config.toml
d_model = 320
experts_per_token = 2
normalize_top_k = false
lr_router = 0.000686
qk_norm = false
attn_scale = 0.177
init_std_up = 0.0325
optimizer = "soap_variant"
weight_decay = 0.06
schedule = "wsd"
dataset = "wikipedia_en"
Below are experts of layer 7 (counted from 0) of a mixture-of-experts language model. Rows are named down (a neuron's output weights, with its number) and show model dimensions 240-319. Each number is 128 + 32 x the weight over its row's rms, rounded and kept within 0 to 255. Numbers have three digits each.
Before each expert's rows: "raises" lists some tokens whose logits its average output raises strongly, later layers aside. This comes from a sample of Wikipedia text that the model never trained on.

# expert 10
raises: " and", " and the", " and a"
down0:160126063169092118180142127142127112083118134154138182110129130110136137151172112154113192116085090198135108101076099143166141109149150106107170186121167157111170191105089101086139121093173180091137115147122162196109121186125104119136133087
down1:071160156070202120170115093165141194133179137132067164101114166144154162133093166164151146148176108138083133127078134146146134117145086114109087142085163126125150149193138132153053200081118191108193197133140162118178141123126144124127115035
down2:099110097140127119163123112147084127139158058106168172209120159138107092088170192055199133133145161155125094148159130111148101127100196108156084148129073130134156131131152109150109148072147178128157043120078184131124171190162111105104141121
down3:103128109106163038151113114209130072128135102174112101145158126170133147103098116082136168113160133138193126112179120106100152098112135159141131148132113165150173126078108150171107073141176163146111138162114146112111111153095120188136135130
down4:091168207118118192166087138093068148105147132085161116146082194167105182179131109138100166092098145120105194100129112131156089178132076124142088139082128104155164176125175169205110159129132098192134226109121137132134121108184164089156111169
down5:184177154084133149112140179186113105097084169125038136095155102175145103166162158132163120173161087152146125167125116172173163175159125110091104181096093101113115117111063129081052088187088123096135138139138143125097101200162131120086139104
down6:107205148161074137173120129119095110118134122111155150137123128134194119123074130151154139185097155107147160132148100114090171106107148151117117123141143142164108116134134114188117167074087108124111111083118054107194156104119128112169075099
down7:113151153122116150148127107131121167109106066152079185177144127168092076156147127155207144125134149143087223127137118152158187171108109152129158139099000084118140132073134126149126113104120181120014104178098152064119088142141144138158152123
down8:172113167146101149140165140178125128065100120091146109081153134084155125093133188149151107173118165175088164174115084139093130100167218150146142076157095141098105138193146163143155152090100126096115115113134133114144128100098106065149179095
down9:130182156078120190129168101193082120161161120108152129140131145120128120156124142140123153171090151128121183098102158135123196161106111197157136102121153162063089104073139095145062118110128114111084104107124129117132140121147080082169091140
down10:136144082111123124117117168120133131146090100108151165165089099100151155180166114172111127129140164087152152111076078076160126123146105115138068138069129072185153175090131164126148108134141060154103152060149082148097158098166101095131126136
down11:093130075128103090116137085115092135112116032123152191159136139085137118145097176111064167105083116102193106181145097171140086110075150074168145098135111163165153088118135146127149131118132133122127141112116125126153086090145065068109125159
down12:136156135165137155148107133147096144093116115082121114162225112168153124061092131139109073076098077144136171150113080130161119142130103144117069136128131112168141081132096149138110139166116135132127084138210159157133110136119088106108132093
down13:171196133130112192098131129185101089078106129148111102133123108112165118132183117085148116157121115124121098172102141141101151122083169116180068144139165078063143109132138122120143128149050140154158162133126090127142102067156136117140068111
down14:135042159107157113132094117103111135090154138186170124147171148113154142133158154108091126138131114145165134125164118149104108135112186164184085175070081168083121105142135136182120137115138172134079147138133110097105114163114132181144140114
down15:071085036112147137116150114150121101117114156146111133158169151094116145144114145107135134128148113179116111100137144132133109165159119149187113163162217182095100145115214069184155106098143169097156094077169103148185135100111109131158150122
down16:163153099185088067116140134101153128111083177098097125162151103132115121163113121105124155116194168116143109065126183155139105061140087137149144128144114125160173161145112114144141118183193107167155095139166110104075090065104162091124106164
down17:102089148148131102122159059166151117116181036157143150148133094119153141094137064117114204161102110143122156085120131115093109116125169159122146131102091197141085191158173155142089111071137116102109125117122144064152105120121110088112133105
down18:133186112095107140144111144108123121182111133151112118147145117141129164112236125145091130122111132123072129146170135211058203111155122127099129150148110112126088138154091131164088156162165050133095132157134138112125175131115136118137152104
down19:092081108142078132098136105090106116115085124144127116115137182119090104154084172126167129136100151087154112203115083158144136140149063126116148180167137174139140115112087061146161107117084081167082130122160134116150181169076095152143076122
down20:140155127137102101142153079165115176094123097123100094150198099108138136156118103118112087148183090119158102149180127166130104112119174101127106138148130129180086096163144064132117129197095116096155139145102146175157112160102171206131157104
down21:100104141187165091078159147081136122095154160105178189119126147138139134081074174145158117135144141180115118119121118117142075161146179048182103130133143196119150114095091091125150184112126179133134129090129119087096108095184115177118092114
down22:044080092120169087140127156116143062163183160080136061151116138105147104132151130153138095125151138163201124138140087170130160168179137141220149081119091064123107169088143078100134121107158111130163125126123117187126150121083095103085165120
down23:073130162085096091146153149101088088100090139122134125157096165149039126140102111076154154183092143091144109113132125147114119135167108126186138132118102135125092151087122177194099193094154081125104097113188103133138075141137146121105138104
down24:088125133140145091179151143139132173173124087104156120181123105154176157099116114105129171123129094090090139151054118132181151150066108152155159110114052107075100165073066110143129144116110127085093110171154136132137104107149117092142078137
down25:099136120105169138134172112111173109138135119073136122141123186174110161138129162112129117088152147154161120172128153078148199096147108131165110116077128079122071197145117150144104105135164157183102102084141105139137073118113100102163049098
down26:158092082170138157111136187164079092112180145152120130137135163101165127144100088140149100171070148094142124164154089127160151128118145121134142105113176116184130153098187164145109173174139089155150148115126133153044164080135108133139113130
down27:079159132095160086186089141169160122159153178085100225187104172171111142092176113124106105132134134120132174114151098125144167137159073134068141185100110176096115112182147171113144143120181185133125132111185134087142155078125147156092172149
down28:104128116112169189131122138025128147189125178128148107172160183116117154107161173165171152112155122135122098122122096144100155074203101163078166181120144053132118142134212104094103136135165116112102142114222119145107130139145147167152151117
down29:152144126096179129112166100121084108109122095142135135174138102120157101116168101152206145108210101097193139119119147122093146131080194139062075057155146174109133118168091098099110146121079109131106145198091148128158127091083120155102134099
down30:102152167133108158122139096123129126101137099158103141149081136168116124171152137032097178133101082092095139163120124160081143079154174136092138142052103122109184145129149146072123141086110109156147125151039090151126114131172139129116114168
down31:165132139093091155177126119162103169109101116115111107124132112177146170140099113124148128070122151119143147112106077152197075100093184140150102107144123173135143109111121177154166104144197143158146102151057195087178137136135133143182110075
down32:092083161157143169115177161152133104141132123187138143126119196157152111081090124132132106097163076126087146172106142172119079119135146086144119148137179130097108115112128147098180152118187117090118120094120121136141185097121120135115111147
down33:111108133166145131077102081151108108085145140128138069130095170141143132146145144107118159118138170141125145127166151128191037112149094066086116169096183107157124062101125120191141081124178180166169114134153092134139152171158126137099098148
down34:133129176107066086166139112142147125103146240121095165138148140126149139109104130135134141168166101126131054138113156184113130108107123118086172125103155143109174118136085176126108088142139164169142133052106117089099065132140115098094097141
down35:107120096084156110135087140051160129115142150092115107159096120120187095182118088154121119091118133122131089152117130176133110139099114165129091123127158138123109064142181028065089136124117173145170129131145151120190084157131096078101125150
down36:117120154151132084128093168140102119155100121180150181119178099145102082158101142129094129088106165091143113123176153099153139108115143225132207172120130184088116155106155149128150108169150147201077170101125114088133145127076101114115073133
down37:094185160096086105087131131110109058074150128097130129150123110119121150139137134146139157125162104067138081172182133212128178092099151183082169137104083203103195163150147136144096174111118138073176075146084083143189115154161131067119092134
down38:108111105129126131106088124103133125158075119176120144167113101165116132103151127139174141131096120103109085149084139157106108084093125151103149124136105118130070120106138159107202109171102145131095117166116194089105236091145154151064092141
down39:132107177104082094179099102159127126143167153178192146173148160192078136129134162101141160074067122114215104122093132129095186150068134170069065116163127138156120133130094114090177158095136138105132106122131148129096146105130125102056129125
down40:140168148081066131091099093147112181169105086172106122149087099149118111120189133083090198083116131149099077121157112114129120116113169130119113118119094116113172109113149148125124086084098140166133177097115122147158093172180155129136141104
down41:109089186111066108141117083082123058132089128149095098063139137178107127105127122151112157149139162102163115140128111195118062113131115138091138140163134138149175116088107186141104154084081156090089108177135117085146142114170133118175140108
down42:106167157065112088105097225187109128172180142098135119149155130114060170147186121115125175139065128198122151128113090082052067118144119098096184108147097088188071149141097160094136086144135131183107147174136169048147171107158073113101128092
down43:111070165108155122092098137099167084101138187127160232146104211085125155146127171140128104094162127132119069184074178109149166105138108160119094120114140100100134151085124095086143123173129108152144152135140091144196123130124128116191141134
down44:108144069111170127069161130095102183111181086159132128108072178133162101051113126151152084127109138188153123148146151112141131099113150112098116115129130138089136119145133097122192125089129168114121148202130156091147153087149139111082110112
down45:099112185120152063079145146097052129097091123172149111118109149099084122207079149136116148079159086140148095121107119092067134091117083119101117136150172111130106168083126112147109075115122152123118108124098083165159102120107165158117136125
down46:093077118151083131100186124133070129102116068098122143101195142103055114127116137144170162119164160130137111078117136102089147067107119091153213129157106133151105176168129090160087146147131112122073108097113066115131136131100112169133151065
down47:159114134196158084129158143085161078122153080157143121126162078148153146079112080054099090102110062070130105191094094085125167081167150106164105183113168153121133152198087166082145131111071105149150136118086130116174132123107109120122137160
down48:150159141097117184141180114172113125126121095111167130117194120135112125170219123112148130142115192103089097076114082168226118131121155158184124121067113083106133212154116148176074115148134175092115159108162087104139100158162140127111082143
down49:171098160141128118174150181106097119138161195172051179079143131131104083120097093100100131169125122130140212093090035132141153137167144160109126101137169136212158132148139208093140093148117113104190112138123118100167142078096152090117137154
down50:078086145079154114150105101119109120097103136093110147148116153153141141109120098101099073141163107148159152104140103159116106179081124095087167103109127162154096221090134112165105132088094135106172108165156183131136174158152134136052174115
down51:056137169122107133101143155125164092142098065158114111137143135128126130206065168133142152103101077143128147137157135075112125100094175098154157140132161164114120114171090074096171115135146138069112141168085113106116115117132087129110149120
down52:107151113110156136159156093140087145175128195117109140139142134164152111112155127131168184105078095091204181098092147180187108130087127116137120132114119164113091141147120168128171104105133183074106138121129084088192115171146082136130128133
down53:121122131105133069102142123149147176093100140097157092119144092105112110174114155119124094160096145159228167120137123131102150142149121177105064091147120156082130108065165138140163087180102189115146193088180134055103121114102148082144087078

# expert 6
raises: ",", " and", " of", " in", "s", " of the"
down0:153101133180114101126117132107126159126108130218161136119102140081047162128130092112070114072080162104129069127140089176152167097095142111158093142116216126063146133090078136106126207127103121143146103128090119116152144200141110120114134179
down1:117154154155120140200074139101161082191181248105154121141078097142057147152159105102121163099184195085144098085101144153115099138183165107109127126128114115153148136132086119165136025161181158131136139039088122147102105058118123091116155193
down2:133080150155126114154125099112101100111121101149103068122151150088087090108057124178107145083187088174156124173189181077151117107100151145177118133109157122134148165102149161083142097168082136132132105178120162154143180120114141142162081073
down3:111129151165131139164137092113109206154153143148114154123132087109123160085132124080188148135046099154106115144109127087125113169145187154135024130117178124149127062120153119129097150116062119097148070101146099126128145089154178065142145149
down4:127154148103131128186159118126197156100162091101189105134140121134130154066104146087154091087058112199124123122161118154140148112187116147121177136120221103107152129107155134151150137112156135159140195152136127160087152108054054163134151065
down5:112093181118087188147108108085106117148135156160132195068134103174099128134057153054118085181128090168113069129145130108134174073087098161078099139117174139115108156135082158145098141152155140119097097071127131192167072146064194160156154145
down6:160122121209145112159103095080112160084116161110056147125158106080105072072090163125106118184060109157150138073133129125113124067132128154093169115110151121112000140155039085148151109151115098144215117124117169102111082118104151140133118174
down7:154174113087085118125054145103162167132171101108129146127136181135193114126090116150104114180107165175107130085118148092061131113140127146139199083091133143113095115141085125117168115135148120062145142143155123165125125087172158120122119193
down8:173088126148151160152138133149122204094081119141100118105127140128142091172127176198150156099156176075106089096142063137124131170099120198099145141148134110104126059102146158166130144126098136085154140152154114138108133158173119106071153141
down9:079111101136108114144204123121140119172111097143127095152130164143116121072170103206150113131156155152098146180080128131134171131120135090095175134158111150118098102149156156117058148117150126072081134137099149145148129175124175166156144155
down10:071075125097146122120219113108152089157140091112107061104122095103133140144071109200142142114127106094144152098116098110162165172087132130105180129132141126105130116154122127129122126126152099147155145167107145174080148152133133119133148143
down11:190118077151164117153108102137145097152120090145122110150135146161112103123140138148186085094119073131170159175098166108143080156070110114136139156130121166074128142097124091117109081174138158149160124095086079169175137160108147119140091118
down12:134138130145128093141105140071127148126137063224123130127123172080073138108138183122068177187096079113067094124097093133094091162116136106182137074116093120131143151155115112152130143152115080139137151075127102122134195103131121122142168144
down13:136133184105112080090105148115159160088120166118107162172139122049144146085121149139074103148178166147193160138112094106070146129175098124109143179140137126112152126171054130113120097108151174107095124110173168144137168116107106139093111117
down14:142071148146151090162111116190129138117106110128133087128074093146182105057109114181134133108110141161114161160127163143134062099162092073173107183089150155157186112126096159149140162126130149077129124077168161117117096127133100123146097167
down15:102147102117136120165150131159177123109144091148111114160130178062167145097129124125088119101156215113161110068110134102173129138170123080094132126181145172142155108148097151123122118142072132145141145177141121044110080085109176135128093157
down16:106103143136051041121127117119117098156119096174154098152116129173119099112092151133097196133089133072096121145070115128194122141046159084142107094155151170144130099050116177215122164142106146115142126178119147101160134120166163100146176110
down17:077121204104150099153138157151154196109097159135185110084139176099148117117168149163156154147131129114086118134149177145135142140131139129081184146099098090093174130146131105145140103118133150113140108104153144074134105140095107146089139089
down18:171168148124103139078096085131110122105162113160103092107136105178152115113099112174124138142121107149127116121182120145143142141151140148128090112157111108149100121158113133142122151126125048135135122150078158072186129107189150122179122147
down19:136168080110152102182172071132081098115130120157147131160128148134157133135171137096134134137142139124110071095075120141160162143076124173154131074146130168110110092117117102105116125192162099153148074142182174105088150104139114110078102138
down20:127104108140063136152121159090099132115117114119108104115166178146105135110107133125156115090053078151117135055154111214144113095148094079070077211125154169199099109139144167132218100099148173125093156046104058075105113167118095091087086112
down21:122143165116137165156126112123110133155132137131165155108136149086121085100119187142116135169129146140161121163122134035195130156124102099121100047148107154122138128169104115083153184186095166110116100149090144082099084146085163116104070127
down22:060119164142174102109107120163124101112121173190096105143161125124126149125131093134142129115087101125072114123153103070116163047131115101174093200109197156121088115132097171151166170178104071092203121071140198152074153124127129063129161146
down23:121143130169156090131139112141171096126144132075108079120197141131185133163155157080138111109070136110115164148130139145108138147134133095124161077129140161067179112104124150133127114119129129099142114165155132109053142128091101208102186174
down24:112130138167148091150127130071145120099117106157145105136142133093103082092121097160125051150150094129126123102103167162149123143174121123131132116171110127129092144085078160140108154074048104122112182151109164055207162076139134176115080113
down25:147074110126129101143112170154160172132174160084155137123144164135131117181120084119067111139132103154101156152158229113105147083171140117161165154076164120080139146088132113133146141157182148060135151097101206119151149097126103139178111140
down26:153106070120114099085103156039110153099173154164105092088133112134124131107102136203117136129027171126167119143127186165114185143091147139111137125095123135145086111152129146137154121147124137080148180177155167098095134025154115107131090169
down27:069167076117144143144089109182100164160088132099046142173141159140148121120144169092124141072150141104166128162121125066079113163142095117153087098169105164122171109121156148139090128133085147106115216099134185166150124163066095116146108109
down28:127161107102117100078146159122098162121091128137094145171088076072084122120128114168086136120140101124153150133155200136090146083145162088155065159153127052123123096144125197144132143120133194203137122174135114075145176146111096184182133110
down29:141153139100111150135152180135131150139099088119144090174112137106137129106191092138109210112077123094134080092126130094087090128104128145133108066124116179111141133143139177167079082137168110169181098123130159171158112127150080079149106155
down30:145139160131166143101128159081117142129140117105172112143112096123157133081153175108212137150141103135081087152134074149144146133177084150158114115118060104122156098129092142115158129139111129076116114105153138117143103118038110131143180099
down31:101159143095128116148126055162144106105179136158139123213150140144155105123146105111086105173070128139067145115119112106176077139133100141151195065150121068132111114157107062146165143155080183162160192046124134121139159163167143093114122113
down32:189120090199077085150103121139121160120143170116140180142103157142073144147192157096120144114152197115048112073094131065138121151087116175096140131100101102095105130160195126169196038132144137185134119192109107160170156097098177100123107137
down33:167140130110126120149174170123131193143138168099144160092136155141129155132136209102160116137089128145182104127095134179136176074148128120071129208110196121124146123140115088148152167080159147095112149092104130163149161078135151135189080126
down34:130083115154107172130070097095136162095134205098117100205112128126164154134098161043139116046140140177083121124128128128101184185114124106150165160091184160092154130099135083164147169139100092110143042116113163117186121138085168134151140120
down35:162078121157111170074097130162152109114104095117135114110172099080127082121177164090126139131175167121122180148152163063115133126173203169113114141118199156132166108162102096142079116059188153138102159117095181123161160083087145101173158164
down36:157127116150155092099125176163127164122094115132100168107112056103152167143152130120107107141060128142146093102152149138079141119118129113169175135085089185097155089091126080134171049143137112148108106141126140134030178119148103188112069122
down37:104173120140110084162165128138158153130121110171173138124175186154159156094187090093131095161131209079106190134092141182079107138153136138141183193142136143172084154119155092151097082109144094134082091155190130075142103140069082167115146164
down38:144119126125158147110120169117100096127120113122147128124101148195149079118190120099208063107150183088150105093169138156207149134114094127139138134052139071091182139090134153076169100115140091076174125115198165197156129125111141118122129118
down39:129074088132144076154058108114135144066171149118122113141118158088111153083125179147116159100149156185110090159112143121125101062141122113142125153076095145147080174075136134105156121144116056160142119087132135133150111099123157134117128069
down40:152142123149144226101159053143075131048154125125136140132119100149113139117173111161138085107094156155130129075150105188116082134139107091117105144144176078092171151132117098148142125096158102140149099086170106113123131112165115101090116106
down41:119069142147124123094110150182146064134131130167138141130156138159153179123147121065118112128134188082142124091161124127107124151117056102158177144135154076091132132097120124149164074155050121131133133091136122139151143102143151137124139169
down42:165173135078124115160082117115105105086102094099163077135105077156157106096125168116106123172126108058126152055172152136133160115062120148183092145133046148096167131145107158130134112127129082171134168112095140124129155142161103129142144136
down43:191168079119128155215066126166081121085157142084135123119108133132151073073101145138152113096071139155141131100137066166125163106162196105072130122078118062143101171178197102064071155153118176111105057109029149118167139123137091133143123167
down44:091181140141183145079168149159150174105188155166151160122115144142138145099140111107154153148105120084078150147159138059189118122140110119121116122123139096105162104107126147137152104088126114119056091120212076125093149186111135133158200133
down45:149093127118094190165109163141121114124151153133147127162139159151088129121168116191131115104085125114130141140054140127138149168119192075077101151112100148087081145157134177099116077156132119113199112114166073161091108127124110102055164137
down46:146182141081113120170077086137149158163140151143099139132136112148105104120088111114150071114104093118130107088144150162028128184195068131120207162087119212184106116169097110115121148114188153104130125153110104141105139131118161129067180157
down47:121076117151155159144172134084104177139125141119213121117142135097117149142096194173156106144098153144126138133117098168137097143146168124134123140122172120135126122117116092106207084176115093143088132236093164142156105154170107076091159133
down48:169092118133139188135096154129087163176148132107119143123134137105106141161130113131143132121111158126170070094148109148076133129096162142112157133131129084120070168156099104101142083184104129136176121091149100162118102116142116173155142132
down49:091131142124131095134073083136117155088122138078161141189112097110118069120159064118160142116188096142142171149117183138083124178124112117190140076080101140170119127109198133159146098153161132109107148119159138105066132140132150123103151155
down50:168137069125101144095107164122160145135176159125110133175112111094082140149124138141168130156125110154087163135181191145070064128103147144104172100091143100181154123105093136109143145115181069157138102134099103158084110085089119118105217098
down51:087094115123123096149196135129177169097155146115170090158107165177143128122118162163065115120189179084102117197090183148183078144196098090096144144112082101108102163120028124138118165099147114075097142145155117075147171088121137114149104147
down52:115125114133075139172148098169131108154095121174109140102149173095148105099042142106131094145069087121139167092142087112114117140190114143139146084134131163185169173097112113130113127121120112121119155162142118089106081106084174145156127153
down53:125156160089153126072145161094159147189143102110119174091143121127107169080122100109144089110069123163123095170134163181137141101159161124155111107197116139150156089129158157056145133149148063061124122074089129158157139068096073117124116055

# expert 1
raises: ",", " and", " from"
down0:092109137156083167159188106097129121158106111166120136158104145132120245077167158157095163145172226081111133114140152131127092117148167132112166134144172058184122102090111124177102143044116110168152066149142065070093132124153118095031138108
down1:101177194137176116112085141153059173072066121108159143168144109078159132070183129141138167120130102120140131195137090063160129170073110154183105130059070154102110111167068100161086096084100148140146146114158190111165171181106092120105146168
down2:103155167173134137078143129105132163151111086140128120083112065140132155108122142175157125177106167160062182126129133128137146067110130075125115107131151117071178136098136101127165124119121178132103095130121066157105152157082128145081147098
down3:138135199149125042136151119097160149178139061103115115148128158117136110147113117132132083150129134143072114109116151082112115090096190096079174099137136090158118099167131120117155174079155168188134062103187118137145110130159124090080153185
down4:140143144122148151120185129091154134116203116146159084112066172169129101121130180090118153124089169150118164024120069081169122170119136075162078108104082176135163133182121162170094089138168112136125152135138159163092117172135150160132173112
down5:067096108127142097154136180110093149066161125180015126111154123112109119120037111087079121166129130080103120139095107108183082111154125141163175100114054116101103180157108181091133096102139131110129102145085124102112058119135125126148112135
down6:100144086155125178136099125116155111078178095158096118075097132106136156100096125084118091133127129177135147159162121198127063072154159112178138108093109163178162105144161145113193099159116099107165177115071115180142074101124146159137132084
down7:150148156093084130127106111156128133132086216195121141182126134123123095161124147123114152066119125120157122105094075155171155104202141105167122112111075093147084102137095119151177120119129136121133128150175147099142106102133127087163160153
down8:098082116172122149158149103065162154140138141130112164097193122144086104120084145095073098126103111137113091113094139112077166119155171118081106138184122116131119151148096126139124100127143099084109120125166064128080177138167152111057110161
down9:164133167138148092133029119167137149199137121144116121126184101142166193159133176085071111070109056129132121082150105129197140152159116211148088146186110175172140131084188144220151148053121160122149168107151089127156125151131146114090115097
down10:153166155175093173160144169137147147131129162104082135164130076161149124127132118110062101136091185099116117109133087111120126124159115156150107161102102150153128158152136105175151171164136168142136085180151104085144137112134123122154088150
down11:117128081135164153064125157108143114156145124162139148086129136103111119164210137149046139169170154113136106113102078142094155114098140156201137144146122137094080149129114116094161067118164131123094086126144169092134160189105103154102157144
down12:171060115160185146155121108101117116082181121089116128172111142157124092128123093124084204100118118109155159075133091128108073101099187101129103168123170142151109114145136135081140137108071137135125124078114101122061105103100169154131121197
down13:092099094109156105105151132162136133084100163147136128104100121111140133161202172104124153145177202139134095107122135127063121060102171157113119129149078107101116132150126146171109118186122059135103172172116126097124125139112133141186132133
down14:093123151071140132142134151085096075120102093086153107102151088099131054108161126152156133122171104163202171096164078052104162184136091163131202140161112126137122101121220151122075104100135131130114110129167102098118122149087133167057114122
down15:144134081132187152171111139180139170154104148124138137166051123086112113191153077066114112122038164134133074077192096157124075106128162117162150164137132057101146136135105141083159115171124143136145135165084152119113096125113088133071134175
down16:135169112116133096131110119146147072065143160094179143125131150095160138120157107141115164081119075164113154153102079106077140084103124131157131056123141113099110118105155083131128114159160113087118142191151170178203153158087125137170107065
down17:152109153118138138109137155185091123086110093100146130106152131147119139134108149126093095108144138090085086130154102147099131150104146152162167139139131137144217145075207075132064177113132140074160073139127141106170080191137143111164130138
down18:145161150194153112103153126124151159128067067144131154118100158144118161075183147187090144173113146108117080152085099108170137134162155113145113038125108114064087129111113166139071152163079128077132116114132161147165196067148080151127164135
down19:104179123091115085120144164146077121123065084132168140151088086151080095105238146163143097135108223131173128131134120133125106138065136150052123084078119122107093068117166127137084157119119137150138173107106094173141167140164102129079140084
down20:133101110098099120071193159117114108078095129122073127100102137122138132132113163094168144120130149185105110100103195142106142118133092127136100157147053111122117038135144143067139119120158142019108100136163113137147066096184157127183131102
down21:124137134116048090103090064115120189069151186153092127070176176126136146131142145100162170127158113098147135135107048104179132153153168208150127122167116150117080101088150098074093139154113119109139146103124118155130121132099184114125102089
down22:109089130211115112094071083124125094178157158128125092141094101112144127134121094130097141132124088146077127143085127125120165075179086160121190049088091108123072173156096135103162097156135125083194131133153151205174125135168144130143117113
down23:158119128154139130129142135167181115119104121188097128108099167113068092086036139098109146146154126100149076134105156073165144097131153147182037191128111118096108088103064126107144139082116096098107143132128100119151120187145076185130100117
down24:097176134047131122104088113126114122093103146143161098078128136124076095185095157136166152135153144136129143111160131146177084146132136108088196129106184108108116114146121173082166159132109156155093088130081101095166091132084097093147089128
down25:146107096154126133101030091116146180131101091158168133110165108180063177108074085113178104081127126173140106173053063160090118055090158143143121140138136199172194108093129108176154132134137067102128137131068138164101156123146177133110137097
down26:180119151181112134157174100154121148170120162130168128095162093129129122145131099103156152127114128167139175123165177135111134105112133095120111158128098085072129155169083169151162175147146109116110077092138122135099129173095104117096147113
down27:135126125109117145140107139160130128118028152182089127176115102093100123126094132099120155110161070143129142106096161171157167047126155111157083105078177147067143203112092131067130170127105145126123175153105141111138093151162109123097113144
down28:148142091119184144140084123111112114117144071116133095126155177122146134136117120141073181108136118110106085110146046078119074156110145126163136041076120111165097132085179116164110112160109134174128154142101119138088111149146103145136152108
down29:143148062189130174085099100151149112132036116138143121099145138072105157110150164160111186124162144093044117090139098087091127098118132090157064122134165117152120167108120095114122139141067116066095177094115155149179133152136156148142112047
down30:057108117087045098118153109122080091151128112081181182122143169181113099082095083143129164159109114155086148177124130131176097060176107186113125136127128146092107168168144099152155134130125127112094112142121139196147117107169133140092105145
down31:156086108153134070122132153094115133111112079139013137077096159179091101095127128112169168119163109131049150146133125125087149096108138148135106111163147118098123058098139128117076119117176135166108128139143084181104131105118096142134186157
down32:158122122075093126068110089143123175101062078133144059157133096099180149184117117157141140115168150113110129167094105104155205140139137139111162111114118146106139114080139105143110117144077110142108131150148140106137123176171081116153157104
down33:094123116090134146168077139154169110154124110152140166139139107107148088169150115156139216132080107174155080154108114143115103181103139119191090126087118160109082124159051105066097110145155125069174104158113103109082149109069117106157071231
down34:095094121151144150124129119121105168147154115210113119076085172156127089088133142110145159127128119107136119121165115102135172087119091196130102130144142101127104164147154112105052162075142166162044095066164102083110167161124077111152137166
down35:132079157098085165098157097109158133070117079087191145128114145160115067111116176135122151174151136171098150067177129147147126115143161136123123129103097150180144108168107155097159128068106146108124160137133089085120111105128097113115150150
down36:145099154120166135131130114148091135150103035081126060099126107129150089137150111175146180148147106153146147097122089157188089159156141102130122161105162119139069061104141154123154192104108127140084110167116152110111100168124121117158049105
down37:118152095107082173150154142122180129151148200127057128132152058172131099188119132141148114184119130082078119096111115109225151087152129092123138182104165117123114128093135147154135120059161084088115064147075104130089104171107152098147107190
down38:137106180131117175172135102107158056159110099143083134135125139160106165138097132121097121159124074101109125064153120093086109170054134132140088104138167119157170118117121216161100149121132147108103067118072132098099129122155123116141070097
down39:132113135105108097139157094079149165083082110137170089120137209101120083146195144150140110100184203140154139114117146157138094107150141117088125105123117125095190134148148092077127104180120109145151110109154112144125099098179117086116071088
down40:122149141099097135123142103144121171099089150132084113165127128146095157159133112218104090170153140140210144151107114211153085121129100122114133165156153091169136131160123123115103095138157122096142126142151135084183142114129148199164138150
down41:128128118153147122116086127116102148132139073142143134135131150108161092093128115047125112142132120061156127118141111188099183115138131176175174115135050199130106116127086143096116084098127135177089185116054088195116152112155098124119106102
down42:164132116064092108138134144131154125175139119208088158171080158141132126122189140160107175083118159061155122118123131181077097133178106132175047044186105144129134124161128173154123126059196124100178141176080091128067112106126200141141157115
down43:119163121110100103152062140143079160121089099057160092174155099114173094148156159119073118149153192044175121122115112097206135154148104131149180085106087186103184093122173114152099121090162175162157124104191099131179148113130125125143095116
down44:123145136152118142120138165079171157110160094108149161175191167122198181104155171156166161072134121118116075169112161110182139094126114117143112146183087119074107131129161133174134123110139162178182123134146102150137103173142074122170107125
down45:116111112159111140161162118144170139134139122153191107121119088089096123150165172103132131121138077078118143102098154157150112152046087132226154126141132096130135155181084107117129168063062139172119145113149156170130091185143100107092185143
down46:126118130148147123161157111114122136138078107155126128152205152139112101126200059135099169136154147170078147110113119081049132201141112139108138098143090162176158088138119164143159100093125136137155160095168088151128084146136155074192180103
down47:149117084183073148115069160165121121185079166088191160129112174133109116134196070138103138164106124122193167157174120171065131103133104127119049174070057111127101174168069146127131086190095149158136168195140102117122131130123168148091099121
down48:135125153174146122116144101089131071103132106176087066114151157090144137120158056155132147130154151105036152124123169105083142125160142151154187141122103156126154120088113100154091143086099169171152162127126188173124119076119151166163122091
down49:128096127112172141099155088123172212166108105097051133143111195099129169158138127108205100080088137100102174141117127140131084153129139171151114108139087074095142077151160081136094167160186125152106158132119103111122221139114142129137125139
down50:109113131162146131118120153174095160145119061143138192136111113112085148129141166043085084175080186086048127125120128080205085086093138139115141143094173206123127127140105119178150101107099116177157114085089096133140132108162190124110127108
down51:147125151114100115200144149076165129112151133139151155127133150156095071055110111145166146137134113161074044132099116143115171174086142115072093154120097135111120128147125137116154160086127128113135036199107133139081147084074091179141113166
down52:147139117123155082169143090136126186185119163160082201156149137123162186135143133081103110117125172121151128126123114163127123182113094141113090124117093118127150078093176149128098094161219125157123126179097128101175163109103212215133160128
down53:134066115136126145131151162118090141133089096131102147162097164101114123126150087129094084110079072166109054086067085114146146185085093119107094156102162092139124084132098078122135226160122095120107142090155122106134136180141148143111111170